config.toml
n_groups = 4
groups_per_token = 1
lr_router = 0.000462
norm = "rmsnorm"
norm_eps = 1e-06
tie_word_embeddings = false
max_grad_norm = 0.5
max_seq_len = 1024
train_tokens = 553300000
max_steps = 4236
Below are experts of layer 4 (counted from 0) of a mixture-of-experts language model. Rows are named router (the router's row for the expert), gate (a neuron's input weights, with its number), up (a neuron's input weights, with its number) and show model dimensions 0-127. Each number is 500 + 25 x the weight over its row's rms, rounded and kept within 0 to 999. Numbers have three digits each.
After each expert's rows: a language model's description of what the expert responds to. This comes from a sample of Wikipedia text that the model never trained on.

# expert 46
router:503483463495498527551500497513500510483482528489501488493487518522469555517496479518474463474496540517478486494495480473514516504502470487501533483532508479495471538460472500501502534512495482533470512498532477446477551469487502459469516456514475550472507454480479532499472506538477526545537461487492475534480483556519479518545453486535466498478497496471485488491501524505469507483488
gate0:460447436543504502482485511474503521520519497495494534491506513491528541473528549512481484514524524499484511517510540483495447514501505496469517465525490489536460489519511494492506477506472510485509465487512495485505498516465467508484502499541473526508521493522507503484562488518503514519509521546452554513468492509546447456510466553512475484517509533527481527482504518494554491479492
up0:520518504450523529519485499551524451543486505490500486520517479481492480493497509517472491498490456483491452532501490516526507496504532479527495507415494492515514475488510547512505512511533454490527520491497494483503525485526527501473478462463508521477525517488521431513491543467490515457482498523520482470527484501454498539523529514508492534518512524481508496475461493478477501555544
gate1:511492528502521518526511526525511520519520532468497520502495475517499541525485471499458488453499508470479507503487533512476470539510513535535521480479507534431505475503483520477509546509478553512471522507452480495448498522514475520506525536542515576527521472482504471491527487489499478549535490483512509491490526540507487533551487478484504496533533487503505489494503481519498527457515
up1:490481548551509546532450485483458492507536496507506505494486489502467490549515517517532526477507500530446493480474470512548460527428500487513537531493505474479504508522509529515501535474505526511514480495429486486510464499481529500530479505539504531516509484494490499556512486487542494533502486493514503480536498532486534489547486501520511499498495561492488481497504487514541503506481
gate2:508503473486535512472493512496464534470519472486455535513523510485494520497463530467469488452506512517497508456532492475519447445514486493506482478497484511536449489492487464531436490510509530439507522467516462462479508459489515507428508512492509500502539515489538526474459529525488473486514470485523489501484509514519492486493505515499501482504527491533484484508510530492451499486534
up2:517535469517510508506488454482479481524517486492497482561491487457505500512483505479392502480484501506486517490497480510485506508468486525500508495516518512493481508476490487444497486540481535489477495484485487495535494469505523516492484539523477549504492512468495569497512533530494479491515494462476467506470498501526493506586482438520492514489513512488472489523502483510466496540519
gate3:487532550566495493508468496490509490514459539479499501471508502477518499489465455498478465464478504500466502506469505473502513543488474462439533493509512495489487548531514495541481491480520472490510482518478503510491504531504497500481531513486485495495482498543484542514496490514499517543553488445496501491509507474468502526516476497535450482510481468451523533451482530513547475524476
up3:538474456471522530477500495484515507477472486496517488521538481522499509516503542502534522523508441501548499498514455504524486507548531536546472512508483493526506465474466496504511520503484524474521561482494499516540508518487528522546515488516501489500525495500509463517556498502487505452451486514478510523473459512526524492478507522483516466476533525511480488479531451492457543502523
gate4:495505506451536534492474478505472523507487492492487466502515452496519482534482458493509466514481506497497498445502473506492515478480509472498537476533458463490515525491492544502472455510507522578485528531491537504502530471506519506515498465466517488494496467529482505530477512460504567514492487469516526491482522542492491491552501508480487535541529520468502515492541477550510502524488
up4:541495507475506497530544512550509468484495534520533498525516504551501490502502517490533501484504486491457478473535464529509478477496508522510434561484525520460470480478511517502524523483519510486467445480519504489493488521520473506498522515508502539501508470468464515468500520449531518536471485509488490521498503466539546494512505525494476495518452503531549471496503519474485538457489
gate5:465524459503476523515524457524522515516492500432498492489497513454485509468484498476442527490490475485505524475532508524537499521516467504515537479514494471491481537501548491509507506500480490489472479459493468456541500500510512532441549493488496507525543475539528517528528529507497528547495507457523470507492461504521488494508496494496511509524496532498505468490540488476504534433496
up5:488498545501517496477507444565506507484495533508462494543481558525504527494466465536500531524520501521478493511457511479474427516491426489470533483522517509500505470533506530478501482505520513549499505520505500504485525507530493511516511498515530529543507505511486502524493510501490481432537475479508464505528518499450495504505528507533486529500536488486508476540504513509526484522502
Function words, main verbs

# expert 7
router:499461490482473500520524567523536504472475505531495451518484514519503533552457505511492514465528549495513490493485482442488521503509493481493538461502497533496468503503499490500494541517523492516523483490482504483463509473507511516505506439505544553464505495522510511513488517534517540483526531492490482491481528521478438492516470485505542519508502470465563505530472525525495484509514
gate1:494496502487527501491482517499528492460454486524472435480457475480455512500518497470513524484509495466510458489473511483515522480525486504474500495475505523501536498487535488540509538500521497492507498479495480524482544489522503498485500529550549486496545509482480472510462516550470526493484524498498522474506492466463493489490510509493529523482502524475533452576460515554529521490454
up1:521522537505474487468535502557528468492501490461543537510455502531485473512490471502532521497532539523504480523501506498530491497537512534531501497516469522529468497511511486530480482488482535497510475536523516494473497522469497479534460502539527510499544515503512475510459525471540470544513482487505455472484478516494526523486508545467484511508452488478473517513497531539498532538453
gate2:454502462522488496477501507505485479500493553545506524493522538504482510513515535483523489453469504504495511455502525523525488543494514478454488480504484490520460493493495447561423508474562480522495489510484484505475514493514490552475534488525538528519515509546490499458463513501481503528500461495489485481500525482555504514476514527514473468525484485484517496528487474480489481485517
up2:496524530468501525476469479446484457493483486528501487501465477500534496514473454454469458453489512504507513476480497481495492505452517473506479473509442483501483534528528483504472511448510543475501514479510530471542447526520494490477502525540538529478479500459467473515536508481494494504511458523499490458536510483451490484526515490486481463478523509504481493485517513514518512537509
gate3:533479475508477522490533492475514461531539549524477440537528472529504486491522528482518505460508529483505506461478568503508501491511491498509484451538535531513503524479498483485487492487483537494481447489484533505460516493492506497496493451515473528490489504514504449494498469535531497503488516492500528448487506471489477550516473523542530541525475526515495474519509458511519501508529
up3:519502501496524467507471514475493475455471539500439525490489483520504476466506521509511486488502484492490487472507476503521528454454511488495445473540498503469482530500466513546534518504509547522522489494470523473496511522576476452539492481524492512525481500513511526465520516500483506464524535469531516522533515510475528488505533505525503489499462467501544446481530486510504533481490
gate4:525515477511488491451444521509465498486491510542478457492480509504459484487492458505505492503506491511524499504529472477524529525510484490499545481518495486488475505507482497503483499523523498490493431512480494488467511484474520461482508483531494509511490434562520485571490515534489559527469503476491549503494527505499454524491456472508466537512524510491503539537509485474540511486509
up4:445492536510480472532470520540515479491486503506516499522486496540550496531516491442497464504512501467543503513481528462503478525510477470504518491487550477492497459504452464519460488513530510494512482513491487472455513513476483505527506559533484478541462479511502527497503481516478525517537511516469502458478562520481503478499474497517544516497503491496459476470526525482492490456507
gate5:510492486503496519498499504524495509497464492468479483519477483487480466538491484530479485489493504529495450483536478484462520505466469487540536470522483534503484526488483468519488516473541489464518475543520539456502514475497520465493527488490523505490458512497467544475528544467475508499479480459496453536495565494490492514484480468508474529495472501463498507492488481501446449459540
up5:517529512450499519524488520460525460500556505481532467485506506509460502463501506518518469494556519524562498492555498530508500508515468504509519474529503477495507474492510531503519496502463510508472507516477479513505468548507500533482454507506493502508533534504484441488493450487444498505500489530507519512466472486504540485500520511454470491471468458515503492530528489530554519523492
gate6:488497506455486481496479469539526539485506500516518482463508493546533515541499498480521497510443529491559532472456503477494490515478478485520495487490524483498472481504532475514507479533473517533530513528494483525454478512507560457484533459508479546496499513493467491557475490501488518487511537461516531506516553495503485497534521500505509533459533476519499515553509523482529504504489
up6:531495509497497505500445482544430514481486491522540510530485490488475485474534501501529515506467473500488480549472525478473536511496539518450516496510488477490474458507489506472523527485482504494463484478451502482540514526451519525527479495514497505481540559550511537487473493511479489493515480496483500519460496517493515534523477503454512472556507515521482472505541467485493522477498
Section breaks and headings

# expert 5
router:533459468505523523540520540508481493500454531504517497460525532490489516519483476487482501494482490515482470479485505482500532480527513451519520492494516483508442486506503478517557516507478499538506480475506459521448552442446484485488560502511505513470514527516487483525517518491442492503542478519532504495439500518527472484506496513522479498484475484479483469516494536507516494469510
gate0:501463468519465516507537506465470489497495506501441508479459495495529497499534544496491521489514499530466519495494478496514532496474526491477532506515522517492480524499508477489496532546518547491502470449461504519460507492448540502524511504505561500520505471511466518476543511499468483541503529485501471486509538482541518492484465491497511486513527490463462481459570479494537481483514
up0:498531518434482499521467486560535510508516511531549508474505518501498464516448460510532451522469531488501486507494524499448450484509499514467505511486482501495495480481483488498481481527469462512488521534494513514550486501514483471489483484461501519493462490496492518520523486532543499513478488504465485492516458534461489512518526525474461515513549509515543547494479485479482522475463
gate1:485471508477505544522526546506494504490508522519470456448495517486498503511487510526479443478496477427515495489522510487498522469481507461519517491502466520501461475510500468523511481490500522492520439476529439505477485464479524464539508528526477529517504540479469489494523444487513493520547510511493496512501481535490504472534537505518490526510521519462510460473475510485524543507509
up1:503491537475467510503488520526510524489480522534514440461519497500480487536486483489487501497551491502504476503516513497429466434512488459514525477463574533484509506537518478502486482469486530459492483507510450484466510486528502494523491508519499482526506524513512513519520475525461549518523486511544493512472488487512468455509464466517499489531504494491474498489472460499505456477508
gate2:514487477543470498537494492503449511490471527463520490477493555488463483509533486476477461477475527481464522508461537452489480478500493492507534479497508471505477482507461505481464484498482482531491440467535499490514515462473542480525527491505516489485501496505486517516524532518505480483560529497542484492499523542486535491498464456482521518517483529474507521479501546530539466475506
up2:474526494506487500498474548512483447495478503511507515505460517476488510490498516510522456546496505490483503492458482507472433518510491522441528507479501512496485542507521528524441506482503506480529490499496521548548487466496473519504500503488474532493482528519481508527488489485527508510543502476507514500523455559487532501478539490462521529426546517488508503490528502511476462463487
gate3:508493467490458508519461562527510530523465518492461493504542519504495470514523517505517525516496537483496474457494489475492499511493503503476528488528518516522478514496513496517515534515495514536451478564511544510490493501515509515501480500487463473479538521475498489533467509490468473503507526505460536529495457472505507554511528509466459513428507476477506478534493486525541478550486
up3:513507509492495537534483515513532498547513508533487529511497482494497501472477515464465501521532462524466515490490522498498469506472460536507462547507501493451538539497537452474465501456505521464550529518521526488485468504531466472511511528499523475490450484531485499450499460459494476480533479530487465531517516525472522507509514483480516497548514490523530501520484508464494514529499
gate4:497478531490507540549526553484479485501487471460475471518528493503499509480500480492468492521479473509496459466538533517445474502497477496494475469527493499490468520478525531526485527504455502508482500505527428543492509464479490537497484500462508499503487479496489491529545466500490490458508445521525450491471509512516461475466521543475529500514462503528531472482488502507474483494518
up4:531495520497490535525516512493514506499495463476493486478463499540496479482509544502519468527505518485497503503562492520450536505503473481478513446483496504470462535490518517530475513481480493533507483496515479512482523496518519536482483471457503491485486535506469482494495473517507451485481455520557448468483454508472501516529511517546530525509486509531530444435477508507530488501501
gate5:512537454510556510530506532546493549535463488507507485498491486507483494519545568520516496487487485490556484497481512500483542494498503479491471550556570485472478499504532515541497508487504490526530511438524529542482518508475510515508509499489474515480535531482511502516509513510524441519485522472496498491471516507510505467485517532507509496550478500504500480526454510495499499480512
up5:539501448528563514520470501482466516516522484501532462484484492531513533504559534503494487522504497489526470527505501509508518495550521477559501557520500489494542497488536466494533466518502535518493494447491508510485486505469513461518514524538490489447505537507508483533523505486530494504503519482492496488435462512505534495506485492495462465505488530491510502521487541459482474489511
Capital letters in acronyms

# expert 44
router:512424444513515516537492499508496473499475545476521474483484517499508536543481460542482477514483517526456472494468464493518517494494529471481509457504524481525507539468465479516492529523522511520521504530515514484495523484555498464484527456556494530468516510474490489495509511536459531508538470522485472511477499521546509482514459474509460509492492476491509488505500512501477515513477
gate0:519498494481483500508491476512510508469540485538538504496437503484531519541440485510483526534449493495483470491517482466545495470478522516529475479447470523524516473524499519450507519496510502458536469473527500467482549491500498551460504509468518459506536496485462483507488486529470506534527462519500510493514523518491510526494506451544485500491493477496499478511498485512505523450499
up0:508529509468477503500470518527494501496487512532528499536505497531496506493537494512575495493479486495467496488511514532478540494489515473496483524479543497469491477483511447467503490500457499487511493531563497508462489476528473479538505477504484537537477550500529499499490513495542513507498504547515504468537507577525490477485475510522492471491511507481462521518493475535485555471550
gate1:509476470474486490492480492526489535524491475424511475527459541451520503525498470469512476502457518521521485519510489481504541504520505481476542516464476479483533474504481490520515517506542505518497454477491515512512503451539523494469478496544502494469521502517542506490483522474445475513522502497494516536476496532469498441523448520530550488495500496472477493523476494472494506531514
up1:530527518522512529483499539490533480513469532538473523467453529498508486510510511506520498532535524494477469462478523531450489494518514478545502515540479508482434477447507483489500435485505489453501465496501450495501536505488510517522472512456498442485503507482469522490496522483507494478488523482513484465538507513489519489498496468469494483535512532507468474468493465495475491521539
gate2:539510525478537492493482472518509512524507543490542453488502478509510503505487445520484459482507501501490552475473517510476487474522494456487521491473515485519486530515491516521474527507499530499520455525496501502524454456548466536490495499476501551474499477500509489505506505515482489495508506465502486521432547554475464455468524489518497511516511530471498482526494436482479531516522
up2:497470568471515522511497487531519510507526513467504504481472482530530487483533541497484493499470526511514473498528524549496478487466487502500512482467522477495481547486487542512496529472492524469516474472501548489523499489511488519507503458465519486508502536464512533487476504518506496503503543504521488580496498503477490514481491516493534516538521527504507488521599469481532536491524
gate3:489457463495504485499493506524511541508540474483508514533504527475546482530517489463477503458511497508525487471467509484492463469515511456510507468515510494532545530493506491527525509528534486525495469467519477458468467522495481430544488513498505447479550480495479519477487496522519494473477509515509498523490493453532507485504461499494539469532460498485571521505483492503529500510489
up3:514464440487500518512509475511501495501520509539504509521507495508468507495506460484479457483489535494509501510471491476524510496511495449472491506498490532469478451487517501474459463494568476504497538487524514494524465537489479475476459447531494515501490501484497520478460493501460491511498472516465555471550499508501537494510550545536485482469518511467519542484536513504549487507497
gate4:522531459503460526530492483444526505478501525497489478487533513481528457509563495506512481506536536494488466451450520462494484491494481464459527503511538528482478526515475478492548508497491511494488488485544472503470522492506514522543478520477537485516496518491470480499510560566519491552485505519490493493528527508532505496491500493512481552473491454509470501524497479507500517485503
up4:503466524494522489518495513518491536463515517499506539492503524504528515540513473520518495486486491446516504525508552504493467497544507516471505514519466473493539472495460521527535530524547495533500508516478477487523491471475528453480547496507487505500499480459494533465498510587506463499521517485517475534472517475496470501529467525481455522529518519505494498540468528531477515529521
gate5:519482477500510491504528506530477475570524508522534436474479537461532501530483513523457503491487458490484459539517496517501501519545518471458572515503505502526511471518486520523520488506490496483504530520511484523526507494494516500530540482480498474507482487519451544453453500502470455475510483473505519518498530474513471492548502476545500519489471521513502483505473503500476477494477
up5:522527446497483493505491559455533462482553498520489530487529511512499487524466505515484495464519488523503472513513501496455450495492511498503497470477502522470490476522494494470507467498501528531465515482488511546491495472504499508514497518490526525507525444504543476465516473518474483484487504455535532518446496479513483559465523540498524539524522553511480499497530499547473494507502
The and list commas

# expert 6
router:513481456510511531521507501500495503488473524490539483483506507477522530517472482508507503501479553547482460488472471495528515447529488496475502490514529528477487557461470502518507514514507519546508468485488496470463533488487471477485562476509517550474543489479505505542494528499502517516530475528507511499469529521506504481545461495529506484478505485498509516584475540515477537502497
gate0:519474498487478528485498511517510496536459438473510489467479511516484505520476477516514507504485484526483465526476534515520526486581486508475469487500496558493470527548543465522500491501520535504521476509476479466520509487517463472515483524538509499517474542469516468527464517502513500512522496481461489467511499510504509460453497517523517487535526503528533526485457546492502527496542
up0:505534499488496502483541537521488530529486442491516472431495547541495506496490492537542451501505498535521519498490498520499497498522552499523525485545486511496509480517494500513495490529503484499528485540546523522492506513540465498486445510471542518517492469495516443476494457513551507538484507500505531497513509481532501464450481500491524492455525467492480483495543513487507510508527
gate1:522513480553537487531507487462504447485509518485521464555515482509517530489478487517495516484513500466515541521512522497511534472508545487483476500473533502493464465532469516500476516484563539480517514455521500486491508546475517460507525521487507497514525484477514524505535538529470483474506485518509489513479518524441507524488468492522503476447520547497491514529503525508454526516532
up1:510498513517505475502495508500509490507498500532529497571513519549492525512518468541471553487507493488475530483512541489516514518470504500433501482539531492493512501502529521509479458521487507510492521478493479478484507517503500499487507484459501510571524517538522540523513505511551518455541472456496519502475544539495518512475503549522526465466527532506490465505521505496456479524471
gate2:491456501478498496452491487496481504540491544527516522506535549530521493519468499507487505484509426537535512531490516492496521494489483561520499510491571512491538518523500508531461480531494514518467534507488542482449502528496500481474513474528546467523538510444496506498496500479514490478510488461511509531475505512499535531468505506542482505493512505528475486557488473516488501499495
up2:487487480538488519518541540517511492491475474477482522516466465494469514484509519511504464545496447523512467468501484504483511507465514516519492491519499477436484536502474484478464508509495520524523504551496522520531491481515503524549517500523533542517548521509505529517457526505538543510511501505495512494478495501515445526474515468496500472481509477470466526511542547451454470479491
gate3:519481515484518505501544508479446485522508516509512498544519482528500461515506479482516484484490525529541480490505550518502519476487525486466540492501486543483477484518482489501468502450518525516534472510528502491514533483467464478493512500478478456452537527466534507514545511478519541472491488507503516475486528491486501523492496479510521527509459546547494504571470455517481535539491
up3:515498497542496497487495461487484522514493458437523525448489493510479530512514482487495508500479478508450516529479531480516547544497508558532496545489504475507497475488488517481520526538490510471437521471458551537503464483491458520534487524483497514481496498480470487517499480486490496495497467508495465496525540520499479462521489464476536549510465506494511487490495550504511537486476
gate4:537500516499489513510480468542521537419513512506526526526480513470507498459485503518486462484546493523485479465516516485502502493501478526501484500518535521526519552483487468499510490505484482488478474483497518517468526468467526526496530503487494468485515486457504489509512510499465501476498509501536505504542539519495568483483456450517507549548497513491484454567523464502488480512505
up4:462479498477468498538526511451449467515494514495486479456515481524479501516520508521479453524444495488479533508522518528518488507451519505517471494468484463505521460556501484482486495468501505487510486490499478472512485492527519511509477447552481508548468550496491485492491486492467537498521502504477540500497488526504471510503530457502519494459536508481498534450547469509463497498513
gate5:519512501448495493520464498523461518502473508468501498487542455515537545547486511531543503465505520486490480474507548489496461443496450507532539518483466503523485551512460509492514513488482517504505496471535466500473500532517514511473506496477464459509478533531479492510516469544504474497524528498498529473506539477526508461452490506500508499496494505520484478488524520477539538471472
up5:535461533492438504483490520481474503531464477496438482533510544486509442498476516492480488481472509477508504461508502534495455483526532529473519492553499525469511506559502458510462501470511484520491486484530469523482457497485476518505490468525541491528495532550477507508533509508504497472497507509517530497465539491505497499446474490493503502533524488459531496476491509495485496503537
Mixed fragments, digits

# expert 9
router:493452450497517550554505535521499502506465527490532446497505507477489528513480489521500498487503553548473474470490458491510518456519468515498524501524526518533476526505479500531500507510526513534488471489493506510473497462477463501503521461516503520463552496525494522498491518480456531514512512512493506508497511500506484457529458490526506478472530477462525510555480511531494561531492
gate1:486470518480500509500522526446469498478518555494464488442485496520492477511541467458500522486505528552523487492516498450485504488508508527506540537498534460524458498430477498495497507497466464521497494449484479512487496512501510512466496497492470536477506486494474466484533513497537482490478527504464547476505495472481501502467509511502503499440498466496556477477473508504511500516460
up1:508536471530489489484509475521495477545459462508511559495483525507521492474469466520471455494487527470487535506555524523491498537460499493489522500520513520517504526524504529493487527501509497516481467533516527493521540484563488486543524509509502480506483522528480535532457487493484458525500507483523499534534491552498477512550512491518494492526507515489489564512507499501456495444497
gate2:480498522497529494507488492503468494471515494470521464557515506522520560470512441490497495466518516535508513480474487506500494523521490472505521507487513489488486542490526530460517521515542527560539537501489442494507478512467501494438514517531511462490510488521480529526498525472528529501517512551546500490509490491475505536507494541453501493493509457474493527513543498492467507469477
up2:475535497566487482495534521491509484493486521474467488481500490495475457503495483503505463536484505489504490519515549516504482563531516486542453480478461477500493498486510489509471519493492531524464504508514541541523540520503461493482491503510467472489479485533518441498534470504479505523512486457454494509446518506500445485517483521498473430511510514501514469537490516500514506538516
gate3:488491505479537488512505524506512459533477498499541470499534449524507508469491467503506538504482543524452521522508519474520499486478490460476518456544457468527454502468482484515483483520509505437445487504483526494511514527494498526496519454504504548497496496477536446492522510497518486501550429467495479492526505508509522484464513535515515503514473507526473471517508519509521509505525
up3:497486521469526442463526503518474501524479498474549486497450496470515457503504482499472541542499533493500516490522484478509459510498506475504513476508461460486477451470469479522469433469526485465504501498472527497501487481478493503508533471458515536496488486499559495485502487457512492508518489493529482504574470519526505509472499527514535477510526503503455473500493545490500519489487
gate4:475475487535512497468513520477475513530450520489475451468541509482519485477523500556505512547464497497542502491497515541499477525493527476469491522508521484510487556527507487533553497488515547510518477456449486497522552503509493499473506488464516471494489504555484481503515512484480479487522515488548523432451493510497512541487481476527467511500497492484527502528508524507498518500491
up4:478481493521529486483504553460524482488507504459485487494515512480483490447472493509526505506471507537517571505503473489446481471505520484455529537511495475536532531532519539502500452488536545461511516458490522487521509501497467507518476482480516510499505432511515484511512488457502540508546532498510436482466519501512495491438502495520497521502493526489514513526491508498495504509474
gate5:520494504508499511501541517493498491526481522488488514491478514487505503473507492548468504502504468504494484495506500470528564514490502466490487535524513517499500512533531465502460534493477522542470494510513483477535522491485552446498441522482529510479496471562497505479506547494467522502516475545511496483550552510487523494483483435542528496509511521472495493452526498477489471552510
up5:499538499510493506478492533546516500507524523510499469489489501547509515511504528529524483535538495533544486523464454565512467484543470479532522560467478498510522531480489526518502507539526548512498445541508524495503539525510493456485501525466513468502497522500508477478504499507510470493499506507475527513502503481518513484435483547513489517496490534512493483485533488533531460502532
gate6:501527468482459487529489467476511504486524539518518481491548514479440481477490512496530510502552492535480497468431491486533516553513485505514514503503534490516476492453532472544482545519510503464508509505506495490480543508492486512503492501484509496478503488508456486498493560482510510472496458501487502491497468519501482494480482492507462427485484447492491495495528511507511521545436
up6:496505519490497521492451520501497477472551461471512482463546508482475458509508497479468521478518484461513528492466483492488489521522463504507509488508501477523463527485495515512503545544467443525507554497467514480488511528440514488492519486520495508508475488527523487523515548491513502512484483485489520497505444525521530513505498515456464495478537490508487548488477532514484539438462
Table cell separators

# expert 35
router:478480465545520495546522516519490486487454493521525429501464481510484538512484480535451460496506529507491484479471472464510504488501514494509505524537487488515484496494492480487495541521457483499526464524507534512455562520481509529506514482489497523495490509477528516551493509530451503532484471486480484510434460513491485518531480496478533503433497500517527508497485516524484524506515
gate1:562471459466561544478488498503517466459539506489508481511474501515511529529461510481495451513514529492488501521478535467474497556533491506513442516505479455459456519482508536515469515486471517476506515478487536529498473499475499533505481457466509532523490498486531513496494515508465472490485494512489547503485482528492513503481473496512533449496462493504496477461495495496500519507465
up1:538474516434513544517506469498496486503533535439487472475500479500496477536495508503514486511529500476514478519511537460480491507517529488500467546470486464503460481480470506524536529490531519516484501498483539518482543495471492560494494521507451543534494472494506502502456507514481464471512519528443503471510500513529499520508476518494527465514457493532478470499503528484517483529531
gate2:553485505504489507486507528511500521538491491523496492499517475508482550503490446476473470548514500490507474519468484533516513513527454515502487525530499526548505489509470464524506533501512516549518493530489529491487510479486465480498463501475467525487493503468530477475542514473490483475536513477470508500477459457518514520508462469467532476488487527523503525454454550542462508513460
up2:469497483482516537490508552523502439480476532501482493519530487515484572479475526503518475523478523509471509530556496510499491469534472500510535468532451513533506450518516527516531512529511515496478484500497489490547522503505454477507489501507509487484521528497495457500484529474509479488516491476471538460513484487472502501476487472473498436521480477485486530454469488490473491531461
gate3:507479515530520492489487505544507511435522480520470450519472519490567516488485504509456496507511488514537455505536524526493526480467481481482498461491521510503506502504541466532538523494514463476562507497482483528503544499491493522466524482535494546485462513462505479493515482501484523493501518532512492488470517472478510523497494506454523504484507483469572489521505512495538532469530
up3:494504446508517501491467485489532502467494460557490478550478502476506520511477476460491520484494457513489457507443488531490507488489492476521485475525510528506491537531496431522546505499514500461539462478486470499504526516464483480531496489453521484497482509473547498529552506519494487505510503510513501509443502457461512486451491487482537496476506499497532522490515498537525482525503
gate4:497515502525505499462478499480537509471501525509532512516503575501504521521484462489484511495547481451488524469476527536498474444499498568529509504509491476499447501480481474509533488508444473511484492527482489492474520511493523512494515475483522497493483492503452461509559472500475530458526505477490534520493529527455534500485439479515504505507493517520481488485507508480523507549515
up4:493468489533528462534514495497461468539490505490507463505483490485490449519501527554508520517507515477537491520512488513510523474539462497475486520492513473505545530479507486478506527489481502493426496437517543510477467513480492509481486468512499459503482491497503521511485521523499525527528490547549461485505504484469493510483561490468492502516501455476486494500531537515491457479450
gate5:498501526486484485521484506519464518485502478516497476513495483480473558567532502502503501485483488461479492473464494498498521536469489515532510514526478494518475491466522516567452465501512481496523494494511497473527481449498485521473507475512516563493463454474495463522507538517473518488489502507464489518497483529468457464553496469488535470498470516478517516517502472488559490524482
up5:522506544450481477491489533469473494513493499491526545512505501520484510480466493495512521516495492493531559509493480517505492507532532531507441486460484503488502485464535539532474503501521474476546524516526494455449529540489475507497552516493526461493498480556531504508473500500458474525507462506494497497521505511473468498506520509506492579535494499505454507511506526512461516478513
gate6:529493509519516511514543542473492546506472452497482461535485449472512497531492502498447480523503496452550463474480543474498524444517506470473527539512529497528473504464493508491515548502451509490522486468503492496529523461524520519467513501488496519469488521486495510505507506477485520488487549566545502499495456498526492520476516519505508518503509531468484457511497519512512516506492
up6:523494490493520511491510482516472522462463447526470477498540514463510485533556503532493504512527521499491455484514500530484498494473496490497520464536482501564495481515544502473479565515465473499542457498500516516471491470469470463503495515481572514494518489467474493482510511483519510543473511511536476476511506512497495470508449504506493512486557522483515489470499487473535512524489
Head nouns ending names

# expert 14
router:516437430519491543502525510534538493515487519490518480464507495463524531512495495507479499501505521510462457471485453472501536480547492484468515483512519511524514502472495482549480516517521509530505451495490497484490525486498494500522559459529526548474525508487502516508507515510474477495535473525477519510469558493499469481533473473532494508469508516511528509561487515514479526509491
gate0:513465516526507498505508472536520484473484470487491520463508474488502508494484485516511501474559479495519510512503550482523531521503516517447539522501568480490477461479522497511486487478517445497545452537515524496505543491502463501458527519540474480482485505492490443483472492475469524510502472511524453511476521515492548523505507514482515481487465501476524486508529522472462527520541
up0:446480523506500507490564470532523544450493493551498494423482464484503483515511492474475498505505515474490500455519509469505527502476550575492556488526505456521509494463517486492460517475517475479510478531467497486504512475496463468516483472503502448519492465489456469484498495525506493496502473503510496495532522495462530491491487473514482504503511510468483507457505489519506493497481
gate1:518447512454494512473542503527467527495484531532464502518542497498504487499495521470499490522487500553456438484520526527492497475477518496484499493505530452476488532521541479520529522482515518499516473488493531497481509472482533529522534512558526450545482469518469492527528511516470467542479540495532515470525509490489487496495462499523511486494543493505495460531511489495529502462498
up1:505481540443500501461505516478485526511493494540478530505555512546514468519500511502450536530481502528510477498449480535519514510528494506506491491532505491447518486499544506519469480506534500521518464524501513482533492513501526513484501469497546498524461469455536493540490479485483496516469508526493494524497486470450482551505496525504540481515537489536517506535522499458529542524493
gate2:487433482472507500510523501512493525517492515502449472481554546480500512502509455480530523485501514493508506501520475441510477500470523477524478481466508496475491514427471536525462525534511487491462492522497462519497487474457467490491489438499530500469496525498496508508487488474466554559489502498466483497511487489498498436494510493482472502469511501507475492487516542483493467500519
up2:476462448438522476498510504515467468531498512492534474512508484473477526501503486519507495484499540484503527515506457450490489495487513493471483511482546477528558501496508497417461499520548489490455487498527477465509497481470468519472500500537518496493470509508522496514511473499485462531535482507489482457478469496461507458459494464517469503492485523477479499482469496470489523532508
gate3:542509499487495473522495546484547462482478543456499550468513486540466478539473474481493521538514510521479498526493511489482536513516509465527536507487493525490524517492459502493496482522468515489470539521522485518454499437493467488543533503505515506484509489480478496492515465487486494478491451499508529475455483493486465474507489501561474548488514477528555488493509517505482499504469
up3:489481499486481468520507524527508473509504512498490518511517516461496457463499515505499458441527528531532494483509545511503492579462514473498508530480454527526498561515465533517525506515522497519519478487526532503480482503476454481509523527462485501451512545512438529513529480528501521528504465497498483477473477510510496523484512525473500507487476513513509488513496519476442470493471
gate4:502462511509469475529506501484564517491509541475483471472512490527528519478472514469527510540536527518526497491515535484482474512503458482455519511487507594497497458493511502501488474481487508523491501494513488430498515507526470497509530482493451505492487519516549510525501524527440506471484498505505488490497494478465510549514469488532492483473539498478484531518525484468509517471525
up4:489473496506509484491503437481513485481539517482468475446484504531521482495506498488497467524552505494506461529489531506495498509505464499483530536468476568502513422502514518527465505482499484506472508496518473407506527507529509500490474483510486530504503522506539509548515512500461464491511479522493506462506499498537517486512488488461478499472527491501519520523547537466505504498525
gate5:459513468463491508483522547501484465487515496502469518483484528484488522514447481515501553556476497497484522550488532505517527488488546501520424509568506520476459512497484534528490489496530493499504527521483479487485516511526506513485524482477509510510464478486525463502490526496504503498488511496444508555491473484460543537525510495504488483546469514516534497513495461507528501504471
up5:501492483545494535481456525544547482513513461498455502477483496533525485534507487452479546539491517520481526462490477462529496458552502519498460501533449484503508486470470517545482535495508443531497505543503490465510521480496521519488504478486488500516477489522490470497493504510482549515484491482460496553522496517460518493531498511509487524480494531519509477556497482519497510488499
Table and list fragments